From a checkpoint of a small mixture-of-experts model trained on Wikipedia: 32 experts in each of 8 layers, 465M tokens.
Below are experts of layer 5 (counted from 0) of a mixture-of-experts language model. Rows are named router (the router's row for the expert), gate (a neuron's input weights, with its number), up (a neuron's input weights, with its number) and show model dimensions 0-127. Each number is 128 + 24 x the weight over its row's rms, rounded and kept within 0 to 255. Numbers have three digits each.
After each expert's rows: a language model's description of what the expert responds to. This comes from a sample of Wikipedia text that the model never trained on.

# expert 26
router:106121144166142112119141129084151141154127128134144150136110070124126129124123143108105128118137135144068136076138148106110096101106090168099132117121127118157142091121154077133162125133129126142100110155067151132118153120067122132140099137114145093123140124104077099103124144131131114085165135133119099154168102116148120088116136138090162110169087108138089130140120104104163102129137
gate0:124117156165166125105156146119153172154143134135135155148127114105131141163135131169127130090145128147130143135088163073114115092084117123125153132062138092110168127159134125149152140130142112089142092144137176167119131133108148173137131112161170120107114111165145126102153118118094118109135143165148090170144107124124132103111104156104126099167147096109123116088124151113105135096107
up0:122129123137121140161156101108144140125102138111140127072123151078165122094111133154147143058118114165143122089097124112139106155109114141110099111157130129085127121097113113147122125138156104143090154134132153179126146122118108157070156119075110082144076119105162122154133164122133158132141127163166116126125079135145150157139136136144134113123123121141121065159141141098124140151124
What it handles: Lowercase word-start fragments. First fragment of a split word or name, often lowercase or two-letter, such as co-up, ve-stigial, acc-ommodate, Co-tton, Fa-vorite.

# expert 6
router:112150133146144114140123085089136144130109111107151142091109117103133109125089132090100116153171148161116102105158147128114131086123114138126122095121080119167137124102165112094122125121114139153129138105098155170119162138115124142129115126128149103117151119162094093117108129114185068115136169077128127170175089127129111103122126083142154162159112122144079114152089147141148125137119
gate2:079121091150144122139158120157185116115127109128149119099109165128127144131144150108069115116142124111124120097100109122096126116133159082158102099138164127150138153070115131132165136144122107124094119128148109144063135148141109150116153088135119153143158146158063153105153120149165110150129140134148130140163189124133147170123150104118136118127121157148100118155155153101147115123108
up2:134106123170128122160119130164112135114061151132128112099106132151125138123123128127104151120160087149118143110122137074133130118138115114101118169156095156088115128118090101103095146145068129114097128120138128152107107150127122084163134134159159135141168122106100117179127088154134141143151153178098093090144129117149099114125159090136125168099091151168165130134136143103135116113145
What it handles: Markup and delimiters. Second "=" of "==" section headings, table pipes, opening parentheses, quotes and indented line breaks in structured text.

# expert 23
router:103118145137126122126166136091156177142106140183122165073151137120164153100109121105105105141171125151106105101118131131126093130131117129123121083127102115160139140114130103123132133149091095129125168125092189169115111131121098151119086092117120114098158120174072097086102144103134144104139136116140119127149126115146128081080146117119176136133110119163106140104109138140136150127109
gate0:107101084123094153122109130127134137112110122131148111146123084100145126160147149155161129147125151099126104085117096161150077112148108140102152147170164087088136169141130121121162154164127113147173156125140120100147068132119113141139129134087149124123137130131081160122137178112115113135118117098127156120176098107145119093112118125109113114108114158140163183155075119123110115126124
up0:085130133129123129125074139146085157118154065126183126126099134123104141142115100137138096104140118115115130133095073126180117123127126126095093148140149133122174130133093119128160140146143137114156141157145125166122118106133110136131153130175115113083155138140111106140156113103112119097160115123144155148107131129151121130132105131133104140129143120094138124192151190158192172119135
What it handles: Name-initial capital pieces. First capitalized fragment of a split personal or place name, such as Gil-bert, Hen-k, Sab-atini, Hur-st, Ben-ton.

# expert 11
router:089165149127153088123115113067130163113145127152135118131114127125150113101145119086122134123120151140095097121139159128086081125150159131155139117106098110129143135076108124092136141127133103126147116123114145150106131156103138151163113134115131139115144124147111088103111097129183086124125197122140131129122065139186086075114163127130155158149121144154121157122111111149130122161109
gate1:155121141150131074134069153100126143124138149098128134115152124134131116116146121121087154114165155139152138099091082113074121106155075126134106159132121135143125130122107113113161131161136096146129161110125132133038157143152088136135104107103136098125104108133146171113122132086141149143126129143136118092139085173163096107138137148157144117136126186105128108140112113141141143107119
up1:177094142136159150198126131075109163131106110141143110089146157072115155105114128154101141131110110184160127136124116140099134122157116147116115155118092125129114131150119143117124097115143094144102156140090114114065149170120089131121122124137138115124138090108136166127135119102130095113134125102117166098152117179102133131113146086117157103157147159144149115092108152149121130104143
What it handles: Infobox field labels. Field names and colons in infobox and list layouts, such as Location:, Born:, Occupations:, Current champions, Result, and section headings.

# expert 10
router:126133158132125115111134069107169157148102136137151142122129102132199119124111120107115097163160125128134121101137181110106113125129141147133118074124116119169148112130127082104127108141134108154110116137109194148133162164110153135113104127112133105114155133136090087101112134097147096117131147103138131151161115147149089068104173116136133139125095141123088150160087138153147149112153
gate0:122133128116107128125174123118137139108162107148123145128146174097125126129149135121160092179096116139095161107134153133134134155186139142105156117100128120142121092110152102145120117128073168130141120136111161113152137119096136095119143126127150133112112172132097125128112138076095134158146083133076066156147118076139098076128134134108121125148136134121095136124140186172125128107106
up0:145136149118109113119112114087121115132135117133144141134157136125075089095133129128108120127115150099117149114165131138107120137181151107151140130120128118074096161058158134170149157148139106109158142130106135122152119110154060119124148110122147103131119136137130181134137104121142162131167122187113112121163138098118138119179124145128090178091115123152110112136133160109095137103083
What it handles: Names in lists. Given names and surnames in biographies, tables and lists, such as Roberts(on), Alex, Matt, Suzuki, plus dashes in date ranges.

# expert 17
router:105146141113140095150152135117158137153129159123118129103103122100169090094121127109095115142173131126112136100141148138119112070151152144114145123096122152154136094125132133104147103158141083105116120119134182122127137123099103110123128121121129122101136125119079082128112136103184113120114142106118143192112112149147130092100105091115161122158057069177086137134131139131126132132122
gate2:127119128135125157090113174176123129119110161166060105102103123132163119159139128145092121127122116126136093119093151154148149134144145127132135179137081113133102101078113147126127122143145136153142110175166137114116145134149088142140079131090159122104156106142131087159146137086150117120097127103139108148162091087148116124142096156108146127172120127124096130122127159142148133080102
up2:124110103129107125115134130098150118160143125115190133140112118124124124152088118151122125139093133111110131109106158132109099116109111064136115103135145108126110126119097110190178142134158168103119106121106149128129165114110130081111105180157179148113100130102143136111120145145104099153109105133141155122064154125161132164104196111115124129074132112102117139133146149127121123165141
What it handles: Prepositions. Prepositions after a verb or noun in running prose, mostly of, in, to, for, on, from, such as reappeared in 2006.

# expert 13
router:113142138163118098100100090097160156121078106125147142106111085137168121085125079092135149151125147158078131124172149159154114113132115153145140068087096131138142091134136131102112117148113123152104137104107170137128141106112126129106064131132114119107150138135093097100117117078151103122128142133130125136133133142133090118122129097105168143135113091132119172137110122134150115162169
gate0:168140143146120130122145117067144118128114117100098148114121124147174125141127082130109122129102128143113138175172110126120091124135147161127103086087132117095111107114122146098099151129173137127129107122078128129127108106119132164131095124115110124135113142136118082125113092110116124133133095099175093166120171141186086095121142097087151114133139120119149115084107125092150092180119
up0:123132181151088159168152113136162111149121113140128125137114148111119112107133127144115155131149133151099164126081116106179095133132124078088139152141132141134124137081141143133153102133131097124151138150163126110090162100160128112066155128139072136112120133142138140097137145155091135146114143137104156116089120164113131128168133112157157171135139159135149137134061144131131116096174
What it handles: Taxonomic and foreign endings. Latin word endings in taxonomy boxes and foreign place names, such as Catharanth-us, Luisiellid-ae, Dubrov-nik, plus commas after list names.